Weights of a small mixture-of-experts language model, trained from scratch on English Wikipedia.
Size: 10 layers, width 320, vocabulary 8192, 33.5M parameters.
Experts: 64 PolyReLU neurons an expert, 4 picks a token.
Training: a variant of Muon for the experts, 294M tokens.
Below are experts of layer 6 (counted from 0) of a mixture-of-experts language model. Rows are named router (the router's row for the expert), up (a neuron's input weights, with its number) and show model dimensions 240-319. Each number is 500 + 25 x the weight over its row's rms, rounded and kept within 0 to 999. Numbers have three digits each.
Before each expert's rows: "comes after" lists some tokens at least twice as common just before its tokens as in all text. This comes from a sample of Wikipedia text that the model never trained on. Tokens count by the router's weight.

# expert 16
comes after: "\n", "|", " was", " is", " he", " It"
router:505460559528496529485471512472504484538475492504460460495449534524544499523457510500478520495477489454542503467542524466482489519535519474502498518478489498451505487454510477502491471526511507468521535517528496462541554518507486470523494492
up0:534522534500503531488525516475478474475475472459491512516513538485534457522486498496448509496515463504544485473468504495464514511525516512524513509471532495471505504491474464506488485469522466472500504525483480496459500486440469495535486473
up1:487518487492507493510492498434540477492508512519481490443494479519488488508417482482483460492476503492493521512504522440542501490510513507439517484530508480530467481486533522502495475491510505456498497448483544472523521517484463485495460509
up2:517516464485516513450518446510501513519453487497518552508499546508497515511514465528521477496480498478488485448514481497503472501514493504471456490502518530529488490543494510461474504560541520492496503496519485529510505549493491495489533477
up3:502484491484486497489528534490548518464531487539522478506489492494478545505479469525500552530489529498457521510552505492547483487481546468496466527479484496503513506492485478538505498492513461453502519463502555513503485504525463524507492479
up4:526499528504502536501529491502516537526473499519477522542500533518499456505490497496556522552504581499513550464498478528483511488491518497489511514533492479526531483521469508508535469542447471509529525526506511498486534499509508492509480520
up5:488550529518481478485433503493503502465509505517512491526513538486497512539458484512515500472493472463537518415479495523468504502481493477535478524510507479531502459536515519519499511514518473534513525527500506502539503493556507436530545481
up6:494500477503524524519485504548544528492440493512477488489532481478503490546534487506513491471461464476476515513545500450483457504563528463445479479532493486498481507517510532544488454516477505527540540500484472459536528510485520509538488520
up7:531500551500501537477511503479521492467507495473505545491431546478501500486530518503515492530535512510524484533508490541541484489521516544484476549484506515491527508491466569487503507502507486447525529532465465514475515486493494504495494516
up8:461469530535519499469499509499461543486494520542481492508466481487462507526489531471472476505516468477544505493488503445457483562490528506488474488499507487513505446487496538502512478515497533506521518505493550508501532476499490483495509457
up9:527518503505481518529491490518504506520447487507498503522489476518482492482513477520478493572503511464493506513549478523482503464535478552522498493523522527502475509504485481510487473521479508477484481499485500522505512470490484533480474481
up10:461494558505513465505453512555474493485471521525478533509519508498525478506477489469504472509483527488491497483465496527499481462502484501489495513508505540482525500490495465566452521481481455479492502542520503494497512510485529508481458517
up11:492485522512534520511511466487511472486541503497505513554511487465478546544477543522461488533457520516530496494476493513509507494554526525501489536475531495498480562540495515494492514526466556503484535541518543503482487486556484487529540453
up12:463466494497506522463449458456466499499458471573530471525508526513533525518496521504479458513518486489484501469519477507497515527503477479468489481545541495499493439456502514446478487480478514517528495514499487493503532522494461515527503474
up13:532466488557490489444496546491462495489529539494511478509464461482494501463440501515490525452521522522488486478489519521479519480506436467522525543503499543475491495482520538503464490509511468517510465513503492503524487524462500458500505482
up14:527519530528484520469507498515504479513524505550493539486492494502472454487500505473493477537502479533524509522487502475498501479503522453484507516506533472480522515513501517477481491497534489489525489503459508503495508475513555498546462492
up15:497512475486511520502529526541504503478449457509498490508507565527507522486483476484510503529538467479532486559515504491462487538535479499529498515494464479487490501494495478496484513513496459519498583507482525470540503526510471492528522489
up16:528492517503506519532523492485528486541465514467484513519531499441484515482486467526485533554501532510506518487476529477478508532586503497505523472501565481528529534444500492494464486498506562545518523485483497538513499501522517458487510484
up17:481536491487465489484516441493498480471547502536495526518521501533489520512454514524499551487500510472539457506511489488542517489472479472467537490499494503469503457504504521480488485500571486524507479519487496497535525515508524522512485488
up18:515514533538455518470512535528506478480528547513492504482467507511472498509506523504539492513496509514518452482482458508499496475515544527532519515523486543462534469506475510539474471477463485531500514502473525515524494496484483537541513506
up19:490519512482497527483513503475533535496496489494474496509541476495534554511477511464441541518533472504482479515501526429464464502522546523492492518456564474464508450494518508487529504532528508498455551536460496499499509547516520457517525540
up20:481496479478489524528513518533512515499497495517506535475522432549508556518519492479478514463506511494512484526463534525498492446503494521484522531461487517465528516475454502471515467490483538526489529456469524492494519508497490503490490426
up21:507457525526490494459466521492466478486521554490502483510506490481501476526557479504503505506507510515514495476479476565463473423516493504485475479542503528498522486506540503509482496529502494521523489565510502504484519497498490434491490502
up22:488494517506470509490509509471506514497477473473491498480509506542492507487512483510493488526508552565526511492513474525498488508512498482500504501495458526499500533469516502515514539489483462481481496495484503505502505499540519475521524472
up23:463500529508546540487497515490484542504452466502470480457460485547564489513459492521492518516499471518482481509466462536474477505505528508498477499542431510486526483478511544494520469443486429518482477518486508494511495504496488540530490519
up24:482495492507491455490486521511498479471497459503462494456527495524512519501494480486559485497482489482502525482523467454472475479519452517528499563506510504503501496485512499535494454487549514509441428467506525477477490516501464467532497497

# expert 1
comes after: "\n", ")", "'", " —", " United", " MF"
router:517508521528448502500508496507496479499482554475515479463475482534473498507478508516528525500512503491496520486479512450499446496484507540491497502510460540473504498494495492484479498523458468485473504468517497512503541524466472463494531504
up0:532491462481490544515538475457516463486490493553512474492493484500480527476518514501508529504547503476489503522519518514457491513508519497500498523487518525485503466492574510505497495506492501480532487515517496554538440499478525502495472531
up1:510470499484463477527516471503477454469503457510540449488541516479492507505545513491484455477457457505498487495496496486498485515529493489505468520506515467510477484448509502495518443524521510488480534508526519509512478537494473504519497534
up2:462507423518548553484507519479565469499452531517546534468498522508523467516494456523504524473523496497522511497484545490472512469499509516436511538491480497449496517497524506510496509494494489501496509488500506473513538520474515467461490499
up3:496503496512492487511539487504508495549540502492528448520499509510486506449500528470523514497470522471509511498460514479500499498484471517466488515496488518513455459499461503512503492530481520464491491548510494485485473480513527509485504475
up4:492492491540470458462488513490488488477502527535481486530519505525529513497504470470504527475503527530471483512455487509494548475572479512468475527504518485465524520506515532460456514461465492477527490535490475463542495502495499504515511517
up5:503507504438476463497465526507507504520572514526519501457506505540519517469457470486517478510534504521488519514474498527486477520479500511498492541489518465560494502490534474477486479490520490501492530470522491498457479504457514523519512518
up6:473552520507500492567548471490488513510493467479525533489513512480474507540526496496513515491482524468526447447457524523499500506520479521494458488536502514511480512479493501564474518518519501511532505507483521493498509510484524447498502483
up7:507493455523539489518475491514517515464478469520499509474516458502461490507502489486511519499482525478517527562489528492489465479516496498465524535526485492500506501503498526535506504526476478531483541470515473492574477524514499490469466536
up8:506525531515484477514522474475540533492513502501453486468487459469487487476485528507489535473515515471554528516540511470535460516493494518494503507513509528492492517489423490491480528467486493516475511515521529462501522502511502534501485468
up9:489545494502467503496491491517457513474499484491523543514522495496465489485490522569493529475522499461450485516487532493525478515479523514487508519447508449483480499501477506473553501458533472479505488500501498540475521491492520498499522539
up10:504477514482473481451484442461491492470553516543512516533466536472528494497508486489460486462561508502509510492492489461500495467480480541545502476489498491531507495463499503472466503478500536522503490496501484514531513487509490524524530478
up11:488472526506557530481499473510491512533514492456483503479463471479436509533544512527509499538507490488510515487491455512532494479510480554470520493485519509526475519497498462466487492531474536503471523512533555503490545469551497506556515481
up12:504465488522459481475496503480502524468492498505499551455506482531476537514496469490478512534541473509474533529524532539505495546452518523500455486530498466492481482491531547496493545509506499499553522482489458487528501520502514499460465514
up13:490517466471505500522509487453490517447507545523529485497499523469506510498518518498529480501512537501509494542502506512513471477526477550451468498486519495501471502478542534474520489533452470501523549486496473510534501525515519466513522463
up14:539507551483518496502489460483471509490521485500481515488503548551502501533478519525476486514502546502511471493507501513527500520512504549439545520456465517520494492517487501501540541537516512458481471523483481463486557509495489508503459479
up15:501486491502497512479507508526469492506453518536531544494493508491478514471483523556501487479549487536518536545514481508513489515476461532538465516504523510497529500512506505545525520515498457502490496453528504512475487496474518497471508503
up16:487501488499507504534502458497508486471482531467510544480447485550504493485553525521492442479501528461503497529484503479496476482568502450485543495496474518458479482495475484479510507488475454483469473478526501461523534474477514535544464525
up17:502518500530487485490501523494507437531480471512483511508502510537517495500507456534503493501487492487517524469518477459483494488485495506511473529505503496496435461464498506506503482499521504454459470520486516531488502517477573532520527490
up18:484559469526474476502511540489501534473524492537464518478488495530486470512471440530489517522518499485552539511512488526478479508463520483508526522494481485477468472456496508527454530490517485520517517458440509495495545505489517448481524465
up19:436522516494486520515536513524516517523511497487463463503553489541497506520472443509478498532490537539520508482450507478487468479485511509482500471492482481491487513515520493500506529490452475449499479479490483452498526507545520497514480474
up20:540569498479534501495447500467500519525455578455557498528483517492525485513531506490505471461527540499478507515513503496522472476475491468470499499517511521485529510520505468520494537523487527529503476527509498461493499518475478512513508545
up21:499484482502479493450526529480506481473521491491526495548516500505540481497474497505469486462496494476508511569477501543447492490482495509533506496499498475523493495545511503567530510468515481474499486457477459490514553566491514471549518491
up22:497478509471509496468499501517536482482507485498477455485522495465490496482471508484496536511536516495507515496506502508482449530516519522537482487506482509469512507511493519482502502459458527496470444462478506477504490516522456480506527500
up23:529513491489487539485481482512493476500476490508480472460490503472521524492514487493514479501525499467506488468516476491497506498534514559502481547503495531467521498481493536482499488548477480486511497532464508523469482485474495517474498498
up24:539498477482478575435541472477550472494476482483527527499499504508442510510498479524496515526520453517509495542507522509524519502484501515521447497472482491538458480521523441511491478501510469525479502451513516518520520517492498516469525502

# expert 40
comes after: "\n", "0", ")", "4", "3", "%"
router:527488496543508541526482510522506529500469547520477508524498494515520478507533497497493531540518497531510509504495521473536466503468463558487484477517456549536533461496482462498500501506493495508531478496462508519450502486494495470532530509
up0:484510502526522518572494520479497578474491535485471476490500511523506507523457520503559483552473521500556458500461496476512454505465507507479501502485504512490515487506499477500492543507490493528512498475472554458525499528520466453484490504
up1:485479507491491489502469522526445474552488524458488471538477515508505524550499511471494480511486501501490487482552463529518419514514493540477472510476511516481486531525457496529519501497474493437496516485473507486507514517529532520528526496
up2:469481452503492480479511510546476522544517513481537498486501475530472478485504443533502543511526475504459514510473560479485463540510472550483451504505485516515507514456498489499513489469502549553525500491500481478507497484467490502498492467
up3:528464494510477492453467519495476505525479519448529470496484533458513499486466518511485457493476517488499460492500465500485499494489521520495572485528494548551508499496485557499511480518529498489505511509496508486485530538501518544486453517
up4:507552531492452490498496531517454528503469497503481492463511475507504460537475475492506447523492529511484509515484489466463452447505515505459520512485514486527503469490479501507477543518542472484523472489516527511472506529501550496476442501
up5:494509520536512437556461471492498506533468494498471488539499531486506532490536516538500518453508477451528525475523535460515520525486485537543497503499474491500507520480532533482533522490492509454483522477523490521516544512559515489494526498
up6:511534505519495488489465513509495460506467495504516512513498508513516507503476497490497573515456474467496501489522501524535433541471491495519457529524501513508551490512454538496497535525511477489458551505466486512516486473575510518503481517
up7:481454509509509495491505484537504532496519501520549556550510514547471548502501466470503487488530507502505532511469474487498458521486515492478506455489519463508525504513504494475528499524493481505499456541492561472524511502534555493514514474
up8:525479513511510512508527543489508523539503493558480485507503520515522495472522482547509536456499492509508472509525524502464491532519503519524478485521532532519522483479462543490481467482485515528473495519533487559495498489549499483448546465
up9:518488496491503522490495488510480477471487500505519483463491545497478497451479551463479494480473522512487538523505513460510554476527486509454495460510475494479521530493483477474511516549476449499451548449469498541426475460516479558475579515
up10:499491546486519499488499467532520514493484479550511471510530519533515510518503489533507479505497505474463477505510518486568503501470458522468512469512495482520490514552503482495518504496468500497485520482513496498494562484513490516483476510
up11:555524531491529493490544529564506507517496481513489481505507450496491475485475505521517478495509500487459498499494524474510495465539509549521514513530454557481521511471492511463558523494491548476489544492496490504516526517483469483508484506
up12:459524479513486495517522473489536518479490523487503515534488487504470546511493515521513501558488478503526515526501551512513496505509491505527506506483507449483504505490535518505452519513532529535494497503500553505489483531473489515521532477
up13:471516451512454515525521472448543525508522501479495495536530504484517509506524473513534484530494514494534476556500512498540521493497512481495537507487495469500481506444545494488530512489500491473505538521494521508437493469465504475484504486
up14:487495515568502529524470469515515528493479515508498474504550449503519492523515521531485478503451551554509512513464522489505507516484478483504495514483532512507498553471455517491472518501472496529540493513512518487504521554502515515492525468
up15:552536507489513513538475519499490547465498487491500459539503497511518473524497478514465466533479482501492469544470485518526438497484486487480497498525528460542465530496495462509524489450517481500479473551510481498508519461479481453526523476
up16:505480526510486478516516482508482457501553493509521526501502558473508490548447473501500472534457520499537497529490536534513518499457475544532510497463485500475487518512510523458495538518491513485530499509494479516517521494490541538532513505
up17:471474514507551516492488520498498493480502467472505484506484543506504529484504513510467472501495547533504501463463510511536523481464491529495565511474492498493522537503472547546512542521492467485511450520502458516485523492494528478503537502
up18:494523537459496529516473509528516503501482495518491459499492482511501479502482534505488501495514517465479522482545490480544462520456455544523524539480492542480524506521473476493535490475474518509494491477517475468517513485538511477492519531
up19:518530496506484532481482539524486451486512511553469493502482537508496501471507498500490459517513485495513508515481497450527434495492466506483506492491501518527499505487523495513459516480509500498506452523516484491498466470492476488443510531
up20:500487508484498506503553500546484472492517530563452487491555491481508483510505520540466525572502499455523495521511549531496472494502506493542471503480486495476516520544486469516523500446520536477490492463493551524506520492469511537467553499
up21:518558533541486436470503512488478498514492496495585531525446516546522514522510498562431497511488456469513538507518563517497510505525500486505461494517518526503516470464498504508519478466513515488478493550484495493522521524427503467513491517
up22:490497505530493521533498497562508510464509438455504494475481504465509481502507462520472495535517514512497490505532456528513534509532510532536460539478517512500512479539540495484472523504469509511466498477493533467487522453480528466488499443
up23:502458484439515526496524494513487493461502468549490519460479487481543482474515487530507502492501507500521528499499547509455510504498443488493529477525513506486522493477483499507521464517542548530498484499524462547523511522481488517526490510
up24:543485496506533488490500485512473465556481481535514526495533484499517532499465513498517490514502471543474520519555497494491454533479482532492479548497498554493514533544523540468479527493478513523499512492501517438551503456529515468474529483